Experts of a small language model: a sigmoid router.
Below are experts of layer 5 (counted from 0) of a mixture-of-experts language model. Rows are named router (the router's row for the expert), gate (a neuron's input weights, with its number), up (a neuron's input weights, with its number), down (a neuron's output weights, with its number) and show model dimensions 192-223. Each number is 128 + 24 x the weight over its row's rms, rounded and kept within 0 to 255. Numbers have three digits each.
After each expert's rows: "comes before" lists some tokens at least twice as common just after its tokens as in all text; "gets" lists some tokens that make up at least twice as much of what it gets as of all text. This comes from a sample of Wikipedia text that the model never trained on. Tokens count by the router's weight.

# expert 95
router:153107139134137133129106154159138150117116128092114117156187160122119152081122158135138137104151
gate0:102128166094086175120118150139109082154091109127132144104137171154143092109104096119068145103104
up0:116103100110114130150085169145130109100080090135089170108093109114125191100118179133147156136108
down0:139107148130152174128131122122091135114130121124108123158166119187141094135135168152122131132134
gate1:102114105118121189143116130128105132170107116150108128132122159086098151141130108147123114129127
up1:108123157155101125131144145127169139077131099146062148146156167114137101141114134112136122121156
down1:143139114123120151150131145140118139153140164117115117097156103085140181109124066153163121146149
gate2:132112148091118131093133134148115088118116134178162117124180095144146087160135182127135090109123
up2:120123129132137126134121121136139083130076130155142125132121146160068128127086177136138156124111
down2:114096130094123119125121115143174134140158102104089168083116167096161134132121126147143170186144
gate3:201116132128119146170095120131135144145115111097167131132113081126140136117150081082152108118136
up3:145130114133136137107148125145144112138141100143151139121150108126167114117092082172109079111150
down3:137130132106127130133184149096137109092110135148098143126114139135127115125105140134123121098131
gate4:079170147124169112136128108143100146116095118105163099123098139120106118157126184124137162103093
up4:130145120131108093094126118146119122143093153151117140158157164090127116151078129099094136122116
down4:097145154130133103142084123149078173125112115173120111155121177154096112102144148123125078105104
comes before: " \"", " that", " the", " a", " as", " it"
gets: " the", " that", " \"", " as", "=", " called"

# expert 251
router:110094137117107106137105165144115151124128098119145163119109125114154128112120127164146119100115
gate0:125151206122135144157136080141101125143099165103142124128141151165146110170161148150133143118137
up0:136126131139141149118131116119137129158146130149105092115200191122138132140173108135106112116158
down0:125122161147086130112146157120121132117140067106150121099117139140093161148145166168144156128171
gate1:160126091121109179166103123102096080097135099135118128127085151167132147107130107115141129112149
up1:133133169131143142107165130126160107089119124102097107146166096123119101101091138118108174122148
down1:165108135188164147113133142134143160152148161114145102160150117138149130134130163133156153140156
gate2:169136110124126128126106116082074146139105121159098126137111135131154097138133115126145080110121
up2:142131140120121132126104090132109126099120110125125084123134177132131140103114115106134136109095
down2:084121122104113096140171154147131130161128152114123125122109139150100165151132153132150138112121
gate3:100144158150097112097121117138095155089107134122120150101135159140149079176135163134100072099137
up3:105128146129172120140113155115157107126137103146137157119129121149112135099135177117128070128105
down3:152100153155118126116123111144129129120145144055132163112151092111080097116103108152152127122123
gate4:138104148144130140137090145098105168122180160144126141124124137152121118103159127144101091112082
up4:136173154106100142170115150155121151116104153155121140132142115130144119113111115108166124129118
down4:141143138124140143160158110118130116135140123130123123113140141192142135132147112094120155110103
comes before: " |", " ", " Team", " %", " Votes", " Candidate"
gets: " |", "|", ";", " Team", " ", " Candidate"

# expert 227
router:149103080135135140136097174149115108107151131084119120102138164147179134166099158112153106080108
gate0:149138145148166171135124136149127155106128141140088128104151122147152168143149132132151127100144
up0:108101139119123103133113142100097159138152087116125131156140125107150130135178165121081102137124
down0:109086115122129097117146104104116108114161121116157149143141107079158114106092117192123129125159
gate1:155129170148122129123099175130094141100125128123136124141126138133136096089103132137110126103150
up1:151135156121176133095128127154109127131142111092128108172114194103126111146091127118127081112117
down1:144127147091139134152158099160147132124110119143099147115139179087130144135087124131120094118148
gate2:120136106190158109114078109162094150108135144117122163121129121098187084155123128107128110115137
up2:136121109125126112149141117121141153122143137133125194141091132124136102139095099151139144138111
down2:116118114128077139136144191114155121123151115112149136132129111115139110093132116150152093144135
gate3:123121085109139139130108131169119168132162166100133113097144141117134125097117145101128119109161
up3:140118147116136137171112118118137114104132109135122147138108116112179097103107099089141160129114
down3:109134135134121163134089148126112125110205164111109122145146121103139159136125121161152091139121
gate4:106141112096142122107107149160090156150168108100160129117147174136130122142138084112124124107164
up4:141113125154149135133147147136148184116132094156159103147139112111127143174151136096153167120172
down4:121165140116127106120188148107107101168106150134087122093140167112109142099144113107148137114172
comes before: " |", ";", " /", "st", "th", "nd"
gets: " 1", " 2", " 0", " 3", " 4", " 5"

# expert 47
router:141149109158109109104101227181104109118118116132144121133125146178202118147113109149124103101125
gate15:135175132097107107121149166140139101145101146125149089151169150120140107134163138145119164132123
up15:108130144118153139092139100101069131159123123154134098106132106171120132126123150135092151129086
down15:115091090154139133125132142118121126104123108121116116197153147151143085170118127157077126132126
gate16:141124104149118121149146160151104120148131175124120101120130107135140098130155114099083164111167
up16:113116131156112172154151110083131159112115144154153161172128108131143105148144131119129150128147
down16:152158136161126093136161122103172148154126129111132137169113138118136094084106115155155152163115
gate17:055151124085082157152129116144112156132142137163149138165118135107095080176080122152149149115136
up17:150173140161119097139132107128153149081121155130132126100095122125188148123115153137125152116087
down17:127126124099102151130143129133169140125079098125097113149132137149170164062171152143141140100169
gate18:117163135107063093147144126125118136137079106138145145117138132164123137135059100144108123098088
up18:127105161122128104115100105122105147150132107120130147159143129150161166084132150119162123145147
down18:119148131102184134114100129114139091118160185106112124114114147148069157130121119116131140151140
gate19:132160120138125170125110126106135117140167116120157194122162126155135133126128151130123092150148
up19:091136158106188099156164126107163134144146094130123160118137112119142128126129126145115146135135
down19:096132150165112119169140110109119104067160152133144113163153104162103122148136156132098170123181
comes before: " the", " a", " his", " this", " addition", " New"
gets: " in", " In", " from", "In", " the", " at"

# expert 214
router:126126080143095138138082183146103151112149148087149117135133122120129140131139127123150130101124
gate0:091112145165142145125105141114141127172125145117105114176213129155142142115116154144110126113122
up0:183105135125172128139159136138128105088136127143130121133139123165135108124152146165099066118074
down0:121159127144143143108116140153111138088137106125147116077138159128093127115110146129134169117145
gate1:128144116141173173096046159113146139103154123127081100163135159125145123132155128078127117126161
up1:109158091115154139084129129109122149127136151110151152101119090131129129122167136124124169143136
down1:114154125102117124121133122151104104084114133167164117148139115141129094125151136123104152102098
gate2:102158138109164155127063070156079145144135128115086154168151149116101173131111092081141094128134
up2:151130093131101154126151137128146079160130109142087137073102095156099125123143147115135143110154
down2:085129175148100109130122129107075141125162142119156144117180127116133120098153144158120120105090
gate3:104102113130139141104138131150122159127154135119156149149179087128110132124107146131135140126140
up3:139126163131082140147115154124097131127070126129140127132150146109160159154128136141167139112080
down3:092133132148096157139170104139178151184139119112125059115174114145121147169131098120103155118133
gate4:136132113172136121116124180152120126122106122135148113132154059112092084126113128139129100119116
up4:118093128149145113185124144096133113123162099125152112128150137135130116142114155155114131143111
down4:153123112101130116092145114119106144122118131142126132127078127107135072152119131119151153150123
comes before: " the", " he", " that", " it", " she", " they"
gets: ",", " that", ".", " after", " when", " where"

# expert 203
router:129105072154133122135104158118115103134147134114136133122149110166154087124131134111177143091118
gate0:135109089133140123107132126124116153127164120087146083160164091132155091146104134099108160137171
up0:153106141127137134114130154114112142102119151185135135129133119132129120143128109089140148118127
down0:138133121135145138133090153150097139117182104130142121122133111111078140132125147102135110111164
gate1:159160086126129153132146156110138092153146117128117098168130115078135094169102084106178121125132
up1:150103092138106152085132098096113163110205101096149105156129123092109118114114130098119165146135
down1:125124151099131102150160117074109118119129137165172132167107082113123140127165130129136142122118
gate2:155083180140117138127105134110132153153110092127140129121104138164118141120135133144110161111080
up2:132122093138149104111099098120152137155101129135147123124112096118159175126126140121102147131116
down2:128142149137117153153135160106127111135129095148127100132098146118150191133139175093129118108130
gate3:140131085164145137140081146109110141160121149109123122127132099134152170106130149096122162105145
up3:105127137182126123112159137110140135134120142144103134170154084139151149117157133085122143146109
down3:107141150101096119177140137084141135126111138175110126124107125132095161126115138135169097106117
gate4:134085128101094145149133141154108115102132152109127156141150117121198073151131127128150115124127
up4:128185128095161114101142175084098166129130115127151121126121138146086091116111133142109126136157
down4:141142124117087071155147123123131144141097101158064147135113160177125129109126149116141105145127
comes before: " |", " \"", ":", " -", " 1", " –"
gets: " |", " 2", " 1", " 3", "|", " 4"

# expert 176
router:143112099142124130172117168155059159115163091107123138131151125139126098129113162138158134104144
gate0:126114127146145118169131131110136149133142154143162132142116143124151092134165147141143130114089
up0:113166158112116078103140115127123151161080134148151157131140159153126093114107114183147110151145
down0:121128092152120134162109163158099155166109078109121101113176137165113112152114109127160123115179
gate1:142136134181110114173184119146104115147111112084129109120126107121184113151124138123145138085125
up1:092133109149110100129142146147115165114113136156136094140097067165142099154139129107162092112130
down1:104078114143143137127119139156085157123116130103142143116125117143096079144105156098188126109121
gate2:145149151115123114152138127148100135132160146120146133115114147121159153162154156093101156134142
up2:094121140129142149120111145115123118131131108083157126109115093119175134100165121114145163133125
down2:140115142120132162140158081089135116122159176138067133151124121104117129176073141104130090157112
gate3:119136168103125136114125144093092143119126098068095123112130155118109117144106123108131109121126
up3:116093171137110146127122126117152126113153138143151123133137109066116130100148108133150121128163
down3:112143133155152144143143148122101129163121137142146134130126126138129127138119137122113140112092
gate4:155083145119112168147104114106130129153138089096110165125092180158123181111160111162151153126102
up4:142133137133128141121096139118168130124145092140155114135120136133156149139154105136102132130149
down4:073072140121087119144128151116150168124136098137107124139110097164128140140118179142153143124117
comes before: "\n", " The", " He", " In", " It", " This"
gets: ".", ").", "\".", ".\"", " League", " band"

# expert 209
router:140128124161110124137092143125118120140113134142084137108141169130133104168127125088168149099136
gate22:149092103126135112130153118090097137142127142123120127108153153139130136139058143126110128113135
up22:129098135119092110101122138153147102132146151134128085093082095162119096156149117128116115115086
down22:138106083121173136107101121122134109112133129190125134130129097113076137119125150156130122080129
gate23:106097097100101132147125149156160143142115156087129104128121186091113140120151143132135091082144
up23:103175151093125119121143120144161110075153113137118128097111099088137125133126154150148148139070
down23:133068103155114109147140118123140115136095137150156147091126103118108144155138108115109145094098
gate24:116100128141054132142099146097121140139155102128148115123165115134118154128156139107172132134133
up24:142081177149099104081103110138073153102127108111151133165111112125132122136118168100121109154111
down24:122139148143136123174095130105132122141157161134126138157145143133121100105133170138122108077118
gate25:098185114116088119083106128142062117123104113118098139128117139131126144124100134147123131101140
up25:141111165133106103103102113130102139137121139134156137146125097104135135171130147141141138119146
down25:147129103114137119136094117127084133104161143173123180117126153145139120122143143114135098043130
gate26:119157115126114152137126116196113072145141136120142172143138127113147135109127112124145103099126
up26:086116150114069125131110098130111134119134091087136163150100114115139107115131149143124108136082
down26:132123146119142132118131130136140124121109178111099138121139158074114143139147159139120107188105
comes before: "-", "\n", "|", " -", "===", "The"
gets: "\n", "==", " ==", "===", " ===", "    "

# expert 222
router:167132106145101133141153194150075113136118126124137103119130127140184101137103195136160130106120
gate0:094146098116090150165147122095110144112124106153150142116148163126101097118151160183111154093121
up0:112125146080122081116077130103140119116129150114153108139192097130184133104129126124125142148134
down0:069134140091156101142121123136184153148095131125104119158101149161141088106111168138147121204110
gate1:124096105160133136101116109124137127155125131160092138137127156118146166127122145143123133144135
up1:075105096141066093139151127137130136122111132128115142130132100121140120151111111137119108113127
down1:192139116162151141152121140095144117124118121152120116097137083157142127126130112149141110153152
gate2:169117151094137124163168135118084130168135157116154111139138137145123103143113144111132150130149
up2:140099120144157114125166115116138108133145140140110125091118129120102119114146088180085129117157
down2:148101094122121123154146164111108154118098186103140134095107103126108101094147116130104147080132
gate3:119128147115142118132120171143115132121126112166123124138118147109167113138113137146128178118143
up3:134110113109123111090139129084137133167125118137113159113160094121166141104130127108140092186137
down3:089147138126144143162131157130105147128144142160133105133115151102159086112127179096172108149090
gate4:146139134131114135163189147166092138137130095116073156096132138105142158135151152127137129124142
up4:146135109111119149155118111121138109139157136126171119125155139135101156138155131095076155122131
down4:142117098127128123123157102098149095102181103164134132096112129132081141115082140105139152140115
comes before: " the", " University", " New", " United", " his", " York"
gets: " of", " the", " to", " at", " in", " with"

# expert 140
router:142129146168102129097094203138128129119138143127115107086187145124157103103145134138146095110124
gate0:139109092144150168162085142152113113134101133108144130113120138136114159089118108085141131100115
up0:136103146091102127164100112127168166094158094080112137149135113123109092102096110123149123137149
down0:148121140129121172125101119070094129128176125101127102095117125131136140083102098111164100058149
gate1:148138158145131149131102130133152127072180156095128133119162123168156109127102073144117116125156
up1:177171103156106122111115121129130132158145091142116120170190095182127130110151125125157088137132
down1:105182091103131129105154145104146118121143186115148122154121156154162108153144143108119171135152
gate2:154136110127107085118110157132174111127148098100120106157150168137135064135117106142105109128143
up2:159153144123139136168110133131139153109145143121158100124121123134120161135115090177141098134154
down2:113146100143110140148146086127151114180116100128152108092133147154153144149086149146133146148134
gate3:133127135115124138149151149145161144134126086149095154099160137127094104073151169110160055122136
up3:131163112117125175113081071130138081123166106102116116150134112135126133098164075123129086146122
down3:137102141128164116149141191136125113106122138103115157142149165090101121125130121112163099144153
gate4:125117128116095121143177156104140119093124147139131135106170171141138087106101132170134170134105
up4:139120124111152174108150087126122087112127140129095103118100119127143141135164135143129078119098
down4:134096117126134110161097128116135123122128090114149141145131134131095117123137135141148134140101
comes before: " the", " a", " his", " be", " their", " an"
gets: " to", " in", " for", " of", " on", " with"

# expert 148
router:154147109134092135112122159169125136123111126134114127104104127128158157142098135093143179109127
gate0:120079091155127120087179125116146142125112154140121144162087161118148159138097085167122159137131
up0:169135140151128129100098105123155158162138126139116119119115169092118133099166103152105110141110
down0:141160140134149154104143118138100134123141085168108096105108100161136082119127116115139140162105
gate1:128143101153154138112159107148151109092114100143144121121132116089150159116144078060145102137149
up1:133124129150101092113155132183193126118134157103125104114140119092107130134103124121138167140101
down1:153147144134130132135117132173177129106122140136109123105115148166131151162162126092152117133062
gate2:094111118109098139158128145155130146158115140109166117106116103182167110109105083111098132121135
up2:136093114177121120122125157161138102148139140100117131111144126150088138113105126121135168139141
down2:109092117121137156131146105156127074140131128104157116108099117144095122113084136138114139140143
gate3:093110109134109110144137134128143077142166131089150133110157099145091163135098141139146104131125
up3:157155127132158154137083154158065145177145126142105090095156119111103058127126109151137106138143
down3:139120124136151128134174140078125108149138128117126103106136124127131139090157128178081114136124
gate4:122073109175102116154154121144107130114137142098136133155135125137139107136127136086147156117125
up4:138162086118164127146105124141125140098079102144126123174134139127124157120153135104154175146181
down4:160140120078177090127106134143151142127122121178138115104080148095080169159144108101141108126143
comes before: "|", "-", "\n", "|---|---|", "|---|---|---|", "|---|"
gets: "\n", "|---|", "    ", " Nominated", " Won", " *"

# expert 172
router:140106124166100150136071165175088154112090100135137142117170135183139084115127140077170146097130
gate0:117104177159148100143136141079129149106119149154145101121152154134131142132094129116138144127157
up0:105121119085114122134146172133136116134094150136134146148165131138095121137135137148181152108167
down0:141118121115144119153124148125085092143117140151135151119155112121114079183136122123117138142148
gate1:136156105141105117134115115104139096154180126113121166125131102127149128125118136097133081133118
up1:125126128122141153106128141115136113102199133112125106112138119143150160108130160123148135120172
down1:162122163150094127084116129127107161137150104126151113152163139115129147128131135126152074139140
gate2:130109103172118103117099154148121142126118107123103176101125164151140109101129130123132110112154
up2:169170127136106134138133114150141137134148102115116094170122118068120120153159155130158180123075
down2:161164145089121103149167111100138164154136125120148115121162121107122143105172075134122118114146
gate3:126160138128132159120119113169134134089141122114117126113104083118119131110112174127158146098173
up3:078136124155137158135140136172111101153110117147146159135102106129127120167159118098097140124158
down3:110153136155127158136145139110129124093087163094114135092125119170109155102126172103134099144077
gate4:103124129145131121097138162125110100141143116170096124147147136142131091108090125088133145115173
up4:136131121154133144120119129147076188099149129123099152088102133106146154118128111081108090141093
down4:123138113131116122132132185198107128116116120124149117098172131169109113080157123116138117138062
comes before: " the", " it", " he", " they", " a", " this"
gets: " In", " but", " The", " that", "In", "."

# expert 138
router:144128077149132150120108134152108147135109163134145112111158112170152131131104132110124126091135
gate0:139115156158142117149105137071141162114133118100144151110174123154138119174148117101143098112121
up0:163141116150164100140116078085118128148129148139112148180137088109086112148152125124172113134087
down0:131179142080105136119177113119109126129122145119066153121162131107110108109138106152117098107099
gate1:138102131164136087120135116163136093160141106122111131137151097130124137164100154075144100106117
up1:120155126131120100123120136140125134148145088186132122083144168136108113136111107116147143119107
down1:114143122179142122138134116171097141160170128129158106145112114130107177127117135068098143135123
gate2:115153107087142139136097133136138130133145129119146126096125123139137119126135145139135118095143
up2:147081160180162166110133138127114096128125102117095147101167115077155153119128169129160130134134
down2:138151111145179110111180113154091124132130133163092105112137119106151143124112154108135139151139
gate3:156175132106160119118102134135135074123124131145143085135161118113104141131102142136121102102113
up3:130101142144134102111131145111086133087106146133147088140130123147106110101132146105105178109156
down3:095138135128124136104146124105109138153132121180116111120123114137147151107113140174100139181111
gate4:107107115135131120123067074128113157103099151168137107102128120103150178114168124117125129102133
up4:133136142093114137133096132131101115148126153143113106182122130115103165117137112075089132111112
down4:118114143125121121121134148140118170126146102147103114083163120084116121062145114139180140158147
comes before: " |", " 0", " 1", ")", " /", " 2"
gets: " |", " 1", " 0", " 2", " 3", " 4"

# expert 206
router:142090140143128136108120190155086115137124156097141126137131098154159137130128173082114138100121
gate0:121099125132146138142110156122124106125120103144107137153130134154145149173122106096109137096095
up0:135144162131113142149104146150111130113130093084137127128114120126108079124135143134093108126107
down0:112146181133131116119112138124118136121161127103117107119144138101102082096145152104113124115112
gate1:111137138152131195134114148165139107109138180108153146121138126173134120137124074163109136101130
up1:105147150115113102112122121130135143127144083119144124173139148089118148161157125109157119137103
down1:107120152102185168156155127158129098137119118090127110155113101134127111103129139141128120150144
gate2:126099108110132117149105145124130097148108133099159133108085116119098117098114108116139131104145
up2:079144118116124118103147126137087135124111131099109101187165170156086121126124130108135143133135
down2:092156146116151153126119130112160138098166104130143100156126108085130143154124170120100124137173
gate3:119107137147091129109139149161105139107105165132188117076145129114162129119078149153149136107103
up3:125179153113118131114138142161125155171117125181079131132127144120126135160106141118106135105169
down3:120109141125131142115170136185147128122124151105132126154138131114121098158108105165123128080130
gate4:164123124163151138136120120080121130123106102098153134111151085153167152102121149136108117134135
up4:131117109078125124096176124142111159121104120161128097114144137142146078135109154090157131118135
down4:139141152137115105138180139139094111105157122131156142122103108125150155112154126094124115142110
comes before: " |", "th", ".", ";", "'", " /"
gets: " 1", " 2", " 4", " 3", " 5", " 6"

# expert 237
router:091110148109069118112132148130129149111162127104138140104103128162144115141102130141171112092098
gate0:111162083151102098120120156135106132091164134113179165119111128114047152131109111133141124147112
up0:094138135120111104104116158123143108125151148124139092110111114170120094138088100095153124094129
down0:123104172088102158110137096101170127124141139122113154113081110117124159161133122183125118100131
gate1:116187115092145097133149144070129128084134173132148104107152122082133115130145134126150166117095
up1:111130079136159156087121130119135120131162131141175121112152098155131115076091096140134114121092
down1:123118173096105109154156123164113167105141085113123107109157093155106132174104114110116158137107
gate2:132084093140109100129108112108134126142112102122137096107150151122143153084137161151125124105068
up2:110109129140124066127110116161147121164139152164177135156153112106120101101116103114143159130101
down2:134131155184137132177150119112118140116108089140117137123147129073118140127160150115103158135158
gate3:105093064132134119130104107138110097108132142155117139118105055131121089162124114106140143105144
up3:139095123091157128152128126152150122147126128139081137112152143108140150151096097162152151125136
down3:137097142134124157103108103145120112133130132115146130160148122155127117112122127145140062149144
gate4:151152137126133120107120151106143120156144119131123108100110124134139148105107118153096113118143
up4:095134131136149094123089112122133106125119111137129135120100156114080081156148130163200126139146
down4:135153106144145102138143099128113159166117093143124110153110075103098127102156089129143111141111
comes before: " |", ";", " %", " ", " Votes", "|---|---|"
gets: " |", ";", " ", " %", " Votes", " Team"

# expert 232
router:135159139112128159116115175162083110161100140137092103101154123149105112139145136103120119096198
gate0:135129118108127095144121122156135121142108139129136146165151089132132106165119130114101106114157
up0:169133111093129124112156183159125145167127111141121116096123145118150132120107150213141146136162
down0:084170144115110142123150095143132141116101148120091115118147111119122160143130140133111135201123
gate1:144132152091084141112132145092110112126060145153132127127113121125121113118131146144129126140155
up1:109136126126070140141102155132149127130117131141147159106117121123132097156127108136114128130122
down1:091114120121191107119167179112156138122140149126102113117107148162153115136120125145122099154122
gate2:131132119113141150103091154140101110153142120107118166031099093159113132127136114109127149091109
up2:149137149173131110115122129100164134089119131109163116136085164126135120152094139120165162128114
down2:156132128125108108112143126128140106103151141131137140093085185125127098109103139138164138134094
gate3:136140133139152148138122164155104144121106157132104110091138116144110087104101129132107156109137
up3:136129139164131100100121109141086115126121081113099102126155172141115124152139105103122104125120
down3:086112114152114104099167110153092085142134107135091137098123139155092112113151082133074115134155
gate4:115121094115102122137093148132136102150138139147125174105147163158140119136181110120136085102111
up4:153130111124103094162146117155112131093099113111137103117083152081124145122069107136152114117215
down4:134126119146103106118103145094128110144150158118127125105117117107081125117123132132128147082137
comes before: "\n", "=", "-", "The", "==", "==="
gets: "\n", "==", "===", " ==", " ===", " ="

# expert 145
router:162085138147113128167113155147130120123122151088126096125155123178133125141156156098140147092117
gate0:152113136147097098189093081129120152121090187134108139135123137119131179152120156124112140135135
up0:130089122148127127121124116154105106078149127106103088158156149128080104103108092105129109123141
down0:067151162145144153123136087073107158124115145105071171133089121108151124159144121156154179175121
gate1:139150116111148128114131164144162108130111157099133098133139112161120146093116149133129124098110
up1:132148113124148139150110112128123145113128120156104154115146074131137123119146126110127117133149
down1:109135114143131121145144145126123079089149164126177149101105136105117146121129140144147143101125
gate2:143115129144156179127088178150101140143109111156128114085126112127127123144094145129164130121113
up2:184101096139109106152142171134139127169123118183133075123112070141118121140160141085104143148127
down2:128104153158102157154104139153138135106149106108117133137110131130104115138096163099083135076136
gate3:087113108132129110124156140129117121118091124105129110134130171110134181122139125118105134121138
up3:118125145142175148102132109127133116117135133139131176121181112128093128130144156144130122126140
down3:132130131164154121134125109152112137077103164115134145159154136137116130128105120110124150107135
gate4:119138155165108119104153137118138150102121133180160168154134157141146078102093105110144138137097
up4:131123151119124155121191153092157110123159120124138169117110136129113129097077086122119119121125
down4:080103095113108131117133125134093122124148128115121122131151103167150095078122130145083117117101
comes before: " |", "th", " years", " m", " km", ")"
gets: " 1", " 2", " 3", " 5", " 4", " 6"

# expert 253
router:120125166126092101114137161123128137105160142100147127111113133161142107126105133148169115099120
gate0:097166144120152104128124168128088138102078128125129068113124146129117113141167168155113136155076
up0:120115115126067157134150105094080141111116129132126159135123157138147144121101166108100118109114
down0:121101164108115130150108145145109111088165143158154109127138154149120140048164118086121084112092
gate1:111107167113143106078156143112116149117130117113184105103154147104132146145121135141137106101097
up1:128128153125148151092132113126138146123126101140136099164135153129167129125149129143153124120152
down1:110123156121107132067130131131136142101151173141136066146096177132143142131117135131146130136101
gate2:089159158142116102127133156131153135113119106122144122098149077126108098133083128152132145107150
up2:076163157128127150119146094123129114146119107128120141182100160113101101102126150120153105127126
down2:054084144148138137123138116125137138144111060159148120144117075076149113119115113121162129166102
gate3:123108136155087139120130099145116106100146113196169152133160114081106115155145114109140171128095
up3:136155117154069089102126117130125119122163107123142087146126119142128133116157200112120117128119
down3:133138089153162085090099111109102117156155137140112121127130121138101149144156116089153130139130
gate4:144112072129116127126145130110126111119167114146086121109080086130140148121130175165168151111137
up4:132126133122114124096132113122129133115127108127132130118170117094153159139152125114088092125109
down4:108119139099162125142115136132139161107099138122090111119124154065111130125128132126150108164150
comes before: " |", ";", "---|---|---|---|", " %", "|", " "
gets: " |", ";", " %", " ", " Votes", " Apps"

# expert 233
router:109122125128128117137116150173122122134102083053126091108170115135179114121103192138168147093141
gate0:102114161076144099098121114149113157118166137130121142122134139090155197086122146121107149115183
up0:149142109131124124119114115158138117149111115147106104150142162116138117122124114116083129123135
down0:107130144121191110129119087133154175153183135146096149111137103128137181108121217134106124091070
gate1:103099118087094135122132137169131163153106140117073104106108118096119129151116128098176159124156
up1:144112130138125121086134132155146134143137119151124124126142110147153108126131138108132126129122
down1:088125103119132117102085171143095192143142125138131116155085110126134156125134107099110112119125
gate2:127119111123095172118137154134131129139118148158128129093142111103142150136122140105109131132109
up2:123140123068138145100125128161138121113142146161145130141102198131171122155132120118124137112119
down2:130155109090130106113109109139086070104138119133093168143101156142101119155140078146128154147124
gate3:159133121149117127111136149125130111159105124128161115136101142119123121106110120184118114107097
up3:134116145068134124116116130128099132102099133137141158164147136117128132140135136122129123129109
down3:153156162114099116176143105152201161117115121130119145096117108129133133140150151106168141127143
gate4:149102113125122131164136117127163075136139120120111106177132120140154117132148132151122130141159
up4:139122138116156090137158099101129167153177132134117162098145116136151111110162108118136119112112
down4:100119171134119130106121156126103138172116098124098156136147127120148111171142144140108165132124
comes before: " a", " the", " an", " first", " also", " born"
gets: " was", " is", " a", " as", " were", " the"

# expert 189
router:171130143113143135138108139160114087136119147097156114129163117139144119110133157094174131090096
gate0:099148154147141136107133114145132094150117120107116170141123134125127118135089124157130143119143
up0:130213092110121092169136130151137120092096114128117132105106110112139103150126102120173109119113
down0:132155084173116140165117156109092135133109122133105097174141119086143066146124104132136107114153
gate1:131133119141074154141149133139163133106134120139120182128115142138149116139153133102120155122109
up1:136148135160112130081145122089114124111077151154122147124107126130108108132106115114128110160137
down1:137128108090095148126097108099114105125144162112112096116122095170129133105127137153118154141129
gate2:114072139096120099151098098077144124160126137174126100138140152135107151143106083127112151122114
up2:135084144122152154149126122125162151091111134133119141114094102122167146113140099098095142124166
down2:117103129159137174149142119130128133129124147129170132064145105121151108153129163134120134084144
gate3:179123129116093153126140140106131121171122159145139163140138134116100109122104145090110134113155
up3:169156149147120118145139143122104127133165116100139109127112105129136134177131089139177108138089
down3:135171157141117149108108103160081104156124122133138135106125135145134137109143095137128114139086
gate4:136095115150122117117131079110120146119128097147187108125153134153179147124124142105160102100115
up4:127095097121155140126132107094114105135079126125160106113140141106153130133145136135106089144168
down4:127144117174120110113146119135166120100122120154139152186129127147146106123128138157125149150141
comes before: " the", " of", " city", " south", " north", " town"
gets: " the", " of", " in", ",", "W", " south"